config = dict(
    num_hidden_layers=14,
    hidden_size=192,
    n_experts=256,
    experts_per_token=8,
    d_expert=32,
    d_shared_expert=64,
    hidden_act='swiglu',
    moe_layers=[1, 2, 3, 4, 5, 6, 7, 8, 9, 10, 11, 12, 13],
    router_score='softmax',
    normalize_top_k=False,
    routed_scale=1.0,
    balance_loss=0.00756,
    balance_bias=False,
    init_std_router=0.00687,
    lr_router=0.000481,
    vocab_size=16384,
    norm='layernorm',
    norm_eps=1e-05,
    tie_word_embeddings=False,
    optimizer='soap_variant',
    learning_rate=0.0059,
    beta1=0.95,
    beta2=0.95,
    batch_tokens=65536,
    max_seq_len=512,
    train_tokens=324000000,
    max_steps=4944,
    dataset='wikipedia_en',
)
Below are experts of layer 10 (counted from 0) of a mixture-of-experts language model. Rows are named router (the router's row for the expert), gate (a neuron's input weights, with its number), up (a neuron's input weights, with its number), down (a neuron's output weights, with its number) and show model dimensions 96-143. Each number is 128 + 32 x the weight over its row's rms, rounded and kept within 0 to 255. Numbers have three digits each.
After each expert's rows: a language model's description of what the expert responds to; "comes before" lists some tokens at least twice as common just after its tokens as in all text. This comes from a sample of Wikipedia text that the model never trained on. Tokens count by the router's weight.

# expert 31
router:178132193116140124110095167104167181165199151127071090129133095117108089084120169175162175136121119145114062088088126161180104141097077134132107
gate0:101072136129115171151172093179135145104159137120119151069152033080181151097080130110152120128062136125113149108169144185165118144089128168056123
up0:123116121113077102128096124139147069173170052091133097067131210138072112194085175095136121106091096116119152084105111130096162116181074113158113
down0:184103067087118119154148088132216099125093158125137191108132210135106070132104119174030105138107120114128132119077091145109137122130116117139110
Description: Head nouns for facilities, organizations and projects after "the" or "a", such as station, building, school, site, railway, center.
comes before: " in", " of", ".", " and", " was", " for"

# expert 42
router:113105090122148145147114086127163136150173068115084142175125149072118111186124120122143108076110116068158072112143133110110133121117089133111171
gate0:131137090127109116127148111149098108077110107132133173139108100185128217136161110132124132077144158108149109206159126085116155098128147163158117
up0:130103168162170138171103125145145107178100136148130080155155121164157149126124155114136117165104112089162142126189137062134161106141123095111113
down0:120073133119061165106162084150099123135172150101171118161157118137113128178099108120112127152108114113052113170165149139139174123115133107082093
Description: Line breaks and the first word of new lines, headings, infobox labels and table headers, such as Personal, Ref., Pts, Candidate.
comes before: "\n", " |", "==", "-", "===", " =="

# expert 28
router:076146097131159142150128069130145122073113108025176116142129176155136149166113135140113157124125091103065162100184157129111132127168189146105126
gate0:177170203110160151134102146150111086113155096050116106108149131052074128138135116112178143126110113125098108145132116107061124106075164154144200
up0:157137166119096082108131166129111151115105157164102139094170085127091093119097163146135075146129108137087119129148172184172111153134105103121126
down0:154188162054117082138127130170139116181140081086120136114137105126096110174096108142127093085100140139105134121104087116153134117101157147151106
Description: Line-initial markers and punctuation starting items: dashes, bullets, numbered items (5., 12.), code indentation, LaTeX backslashes, separators after line breaks.
comes before: "\n", " The", " ", " In", " -", " A"

# expert 10
router:087093131096084139178124115152168124091096133146193084129100154145088167116143163169073134108163129123102177124144126142140130152178155138094095
gate0:154162083169152095145192133135132140172130115141141126114092114176163132087203127146088170122106088188121095103127128114146161133118115144067109
up0:082096117189132109193128130181146130119102134196134112109102135134133116139106123105150103113100085141113113132148108117085116178098185107159150
down0:162085123109119098152138077148153155091161157056150097145192166113127103142140176121125113140092157112122109042120097097160131132147140079121125
Description: Sentence-final periods, often fused with the last word (century., ure., million.), plus pipe separators in numeric tables and line breaks.
comes before: "\n", " ", " The", " -", "|", "-"

# expert 33
router:108083068101116105147134111122116157157087120116150081191106191149115189139094175141100132143134182144104164135173120136110118131167127137068123
gate0:167132131113175120148128089161150138154141110169085115100105135116158231124105127146093184146145173049126095193156182085097096137183133098105151
up0:128127140083112200107166142129160188148141181170179071111135183095154152068129118129133126122130091188133104104107138179152203162100109184169101
down0:082130150116079145155142187128105176139103088177113131114123185156126123125127136116155115146109135133121130138123151099157144163097157094087145
Description: Plural suffixes and plural nouns, often party or team names in tables and group nouns, e.g. Independ-ents, Liber-als, Hungar-ians, soldiers.
comes before: " |", " and", " of", " were", " in", " are"

# expert 51
router:088096170142122144087088142167165163115172111082167124107136153125125093166096136159096182161156138089158165079076137119182131069115152161122208
gate0:132135111095150072142100173127088131082091161163130123106116052089116106106113161138142125142149071132152118141124105108151124147143083112117135
up0:084147130117135155177135112088148125221116171134128144159123085158088173133160093123163120090113082108179109144089129117075101157079131117137132
down0:219130081140088117130074157075093154144071126119141149142094106124035125118198157071130114111197124095107118080136082130107168127172058042082110
Description: Newline tokens ending list items and infobox lines, e.g. after cast entries, species lists, or before headings and "- Born:".
comes before: "-", "|", "\n", "2.", "3.", "The"

# expert 21
router:158141068093134139090115158147147152160159140161156090171187107130111175158124124165178098129138127195082170136085122134103126143105174101152140
gate0:137124097101095080134163082160099124158125124113144043079157153093167117136115141163128084120130148117116116112170154084062110122098149064127142
up0:142116110098126138170142124084109170074152114124096153106180204153151194147133101133153185118140135126147145177154126118156160160085170172156170
down0:083090102068135115125101137194123087157169104134170104098183187127113049151154153157144070129098116123085146127141154124126078135119152110129149
Description: Words in biographies and media articles about publishing, releasing, appearing or playing, e.g. released, wrote, debut, appeared, plus review ratings like stars.
comes before: " in", " on", " for", " as", " of", " by"

# expert 13
router:147117195160144097108117100152154139138166080059137163146146147107160093120093131137084179144111101113144108095139160119135159083120126097129208
gate0:170085119132123132119165151131140155143123106096079187079055131090080148053102075110101122090087148070116100096144150150113109117174100112088112
up0:079111112088105135147135162073149141150096098132108108078137157144169141098143166128089142196160159136158097169180092138152149108146140095115097
down0:077146074143132156146164158141139124166157124209086122113137093157152139029124099132160137029101132123075148124088174182149114158096165141178114
Description: Newline tokens ending sentences, list items or table rows, usually before a blank line, heading, list dash or table.
comes before: "\n", "|", "-", "The", "In", "=="

# expert 43
router:100139101092127142151124114125175109088121116115183064147093129177125176126133101169118161160179141164104180095150151134102100164148158182135129
gate0:131186108177137114088056150126130127119216162157143100170136094194103159154145160152150071103109142164140198163122135117125132135127100124144161
up0:156104177154059164233140122122034196118146116074125150121095168158166176085181099155099135085151118069131120094144048102120143130154156190124101
down0:128081049139140108164079078110197116130167141099160156159119122116100074191160146126102096175056092093106127153169157155154123108114175125099113
Description: Endings of Latin species names in lists (-us, -ius, -ne), plus table-cell entries such as MF, DF, FW positions and month names.
comes before: " |", " –", " (born", ":", " -", " (19"

# expert 48
router:067120082162157160080135169092165122132105090152087169065135124086144109138154160094095096128126115110157144110107173088171159118121131110124112
gate0:154073083168145050161140132065196152118098110146099118126133137096098153147096145195102154124062189096196087092154109137095113117153126150045147
up0:106075116006114146117141128074113104168134168073052125140099180108128151149143124135110132093219092127112070134143200099158145136125118126122101
down0:176100111125131178073096174105114125125124121152083154198121100154146153127097212102117145188077134180076084189144108149130093110147155172115122
Description: Forms of be, have and become after a subject, mainly was and is, plus as, as in He also is, was cited.
comes before: " a", " the", " an", " also", " been", " not"

# expert 11
router:180094169080116100037093164113129134137163199147106118107100138100125142197117092188179131071082111146121052095142081166093129113103156115099138
gate0:159134138154102151083142126091093109154221132135076091104145173149144077208094099154178081129130121092088133150139154142121163094107167109124133
up0:116144124086144119166144189100116160167132114172118115067186155176146169134129126161100107155059082175113111156164156200097193167063098164138073
down0:123153146154144090151127138135054168126107074148132026143143166205148170128144126147079090140090072110127149145071127078131128160110140108112146
Description: Singular nouns for relatives, leaders and places after the or his, often before of, such as son, leader, city, part.
comes before: " of", "s.", " in", "s,", ".", " and"

# expert 6
router:153146201112198111096090175086084087155178152115086082134141143140084093148147130149172138156087120173128173126161098185154077154144089091141136
gate0:115126119059145181115104157148104145186183165146100076157093142106124114110131117145105176121101182126183158101164124185119134094178056097113108
up0:114097139126083144105120173083126149123144129094175148115106140046111152086156155115104142145126123158101106076119131131131078081182088132171152
down0:132099145073129139159113176102156108048128144115163113121096108064155178085134188117137115152165119152115125103095082132096138107163142135125060
Description: Short concrete nouns, often the first piece of a compound, such as land in landfall, head coach, water, fire, self, foot.
comes before: " of", "ing", "ed", "s", ".", ","

# expert 20
router:193210105072228085129075183114140168206160159166125043173152108116136148143088145120164199078100107128161155061131094173162146087131143086145136
gate0:140158138179116095116175136111160107160167101110124093115178122148101146121162121134137153150133089121088056098152069158141106101121098101168090
up0:133143135131112126134151101169083134096125098120131143091155115139144130131075097099088091108143137091105161176110144158166161097158130161148124
down0:121176091117177108138099176160116136068122119182079138162162104126142081096157111192146165150170105090118159147150120073126133116092169145197161
Description: Career, schooling and activity words in biographies after his or a, such as worked, acting, school, role, played, graduated.
comes before: " in", " at", " for", " as", " on", " with"

# expert 52
router:145160141091100194047142167182123147187141145126141143081166066121128170107096152101184160095086084134112115106095120105156127133129180113132138
gate0:112153166103101110083163068097140071170089133098138078130135119148207087154110133121134129093117066094076179062168110133103121139169114137122096
up0:094137118117124130077166155106120140113133140183099114090070136081079109133116126111100191099119140102110134178182115168115187110131118050148080
down0:132178159059145088167134170170101173059150131092123099092163141136136124126165093147109118123087079149083133141117114161113119050141129105081131
Description: Adverbs, conjunctions and discourse words in narrative prose that qualify or link clauses, such as even, as, that, never, because, once.
comes before: " of", " in", " to", " as", ".", " and"

# expert 4
router:097163135126084123082152168144124069167091173128146177086101169128145151148157052125171123137135075105140038141129149093141161100103136099147131
gate0:101106132123132145093166168125085102142112139154147089082119133051050156117110120147105131107132079107128094143134095136126123182139153139101197
up0:098182189172147146157119127136096165140160118173085141117128141099095115132175189173076094128130143168129173163155139137099139084156091146124183
down0:141148166183164107099068186111062115153164137146074090190118104110116157124082105124117153122120118161085120130103120183120105134146134114094099
Description: Prepositions and action verbs that take an object in running prose, often plot summaries, such as to, into, for, using, provide, attend.
comes before: " the", " a", " his", " their", " her", " an"

# expert 9
router:171162117131136109161144126162129150120171152119111078115084114139120107142134110179158123174132129127141070088071168140165088119130097114162122
gate0:137076106107137124116131109138088145193109143127110128158121114084157125155126096115165131156096119171106144151168189175161134175117116125093161
up0:089145101116093109132136155120099180045162121069196163066121127157139123136186099098156160116094194140183112106121091126106106149143079128128104
down0:132153126147159133165063131037118159103112127079154089110109189129072111086091065169148154098138174111120183188132151181111120146107138125150133
Description: Geographic name words and endings of place names, such as River, Street, Avenue, Creek, Township, and suffixes like -ville, -ia, Ljubl-jan-a.
comes before: ",", ".", " and", " in", " County,", "a,"

# expert 63
router:081128115135167093080154142180168171180145090122118147113119068116157120127122166085099149153171185091095148128098120137103126082097136185130183
gate0:112129116100096121108160116082101190086083116100150107164148159149119172079172130133110144121145135059115118144182139127103114104076158050163137
up0:058141082108167063084200153112119097130106091078147125148119105122155149141112146073109149149193155149133110129135135122133116143138116131128120
down0:100152113147108162144084126111162145159124161099114153146135179136086077156123156211126134124095089154105112150111114083146124112154130140125109
Description: Periods ending sentences, often fused with a word ending or year, in biographies, e.g. sisters., Scotland., 1998., followed by He or a newline.
comes before: "\n", " The", " He", " In", " It", " She"

# expert 50
router:104086130102084137181139115130165126088098127141197089132102156153100173133133163177071115128167150133113174117149120142129129132181139126089092
gate0:108133097121116127147107091152081161155129097078131120122164152130110153132148097170198080138157124137195106135141104094137178055144092118182127
up0:154115134149135131090081100133080133147153082137148127118171210063160089172148122128142099045170151148116164153149164129181134156111064118122098
down0:157104106066121114081066132151105103057149134117135101111135132107148181117098128164113102179117168094097072138147090123125097179178145164113118
Description: Inner or final syllables of names and words, often in tables, such as -er, -at, -ice, -af, plus cells like November, D.
comes before: " |", " ", "-", "a", " -", "en"

# expert 56
router:162145145105094097094148181116109103163130163137100147108098176150180180169100124152139155147082068083160041127083149079161169121118155099171109
gate0:153163150131158100202115089173120174125038116092114147103164168100148115182114141167150142147145192113206165174151105101158119135130076101128160
up0:164143111155140106127163125104095141091173093152138143141081137152117182089100148117071110099125181112118092127108119088140129108081106152160164
down0:202093146098141076099135095143055160114131089184104114162134136199168117109134139199125111135106168093123072142151130078140064176140159122085154
Description: Main verbs after a subject, to or who, often making or doing, such as took, make, gave, wrote, construct, required.
comes before: " the", " a", " to", " that", " his", " their"

# expert 47
router:100093121114082142183120112142176128085105156127198080142125139160124160117126167171090101101175115145118174137170128156143106151193152143089083
gate0:140092072156094134095065128056183148145126170123143127055135134157126105140184142097168116102098139190107162110124126182167173131111132122171168
up0:125113081118133078079092156080119109143079112086165162091090099083110095109121129166168193092179116215152151159142122171133137140126145123101197
down0:145160130125140128152161110098085144141138068107101129142132138122106091110109108112163184218177147140134140130093074165139160113138105119133156
Description: Pipe separators and blank cells in wiki tables, plus non-Latin script bytes like Thai, Tamil and Japanese.
comes before: "\n", " ", " |", " by", " -", " —"

# expert 62
router:153160120090101153181101105045173178130159176140139070109080088162108143150129117163119101163149143139113090126177159112103089131134110125113121
gate0:159110122133124180146105129045159111156126113099093122116041129116169124115121143138135100146127159154175075116117144059127108098116176119162153
up0:089161137116138155102088136168162191125121134107117172094087131135146175161101110128139128118128070066170095153147131145190062139171071119128130
down0:095042111065108144126174071067126135089115127106122101118189061137106106124159104116112110112135090097130118163127130136176101074128128128081120
Description: Final pieces of place and street names, often in parentheses, such as -ington, -town, -mont, Creek, Avenue, Street, plus katakana.
comes before: ")", ",", "\"", "),", ").", ";"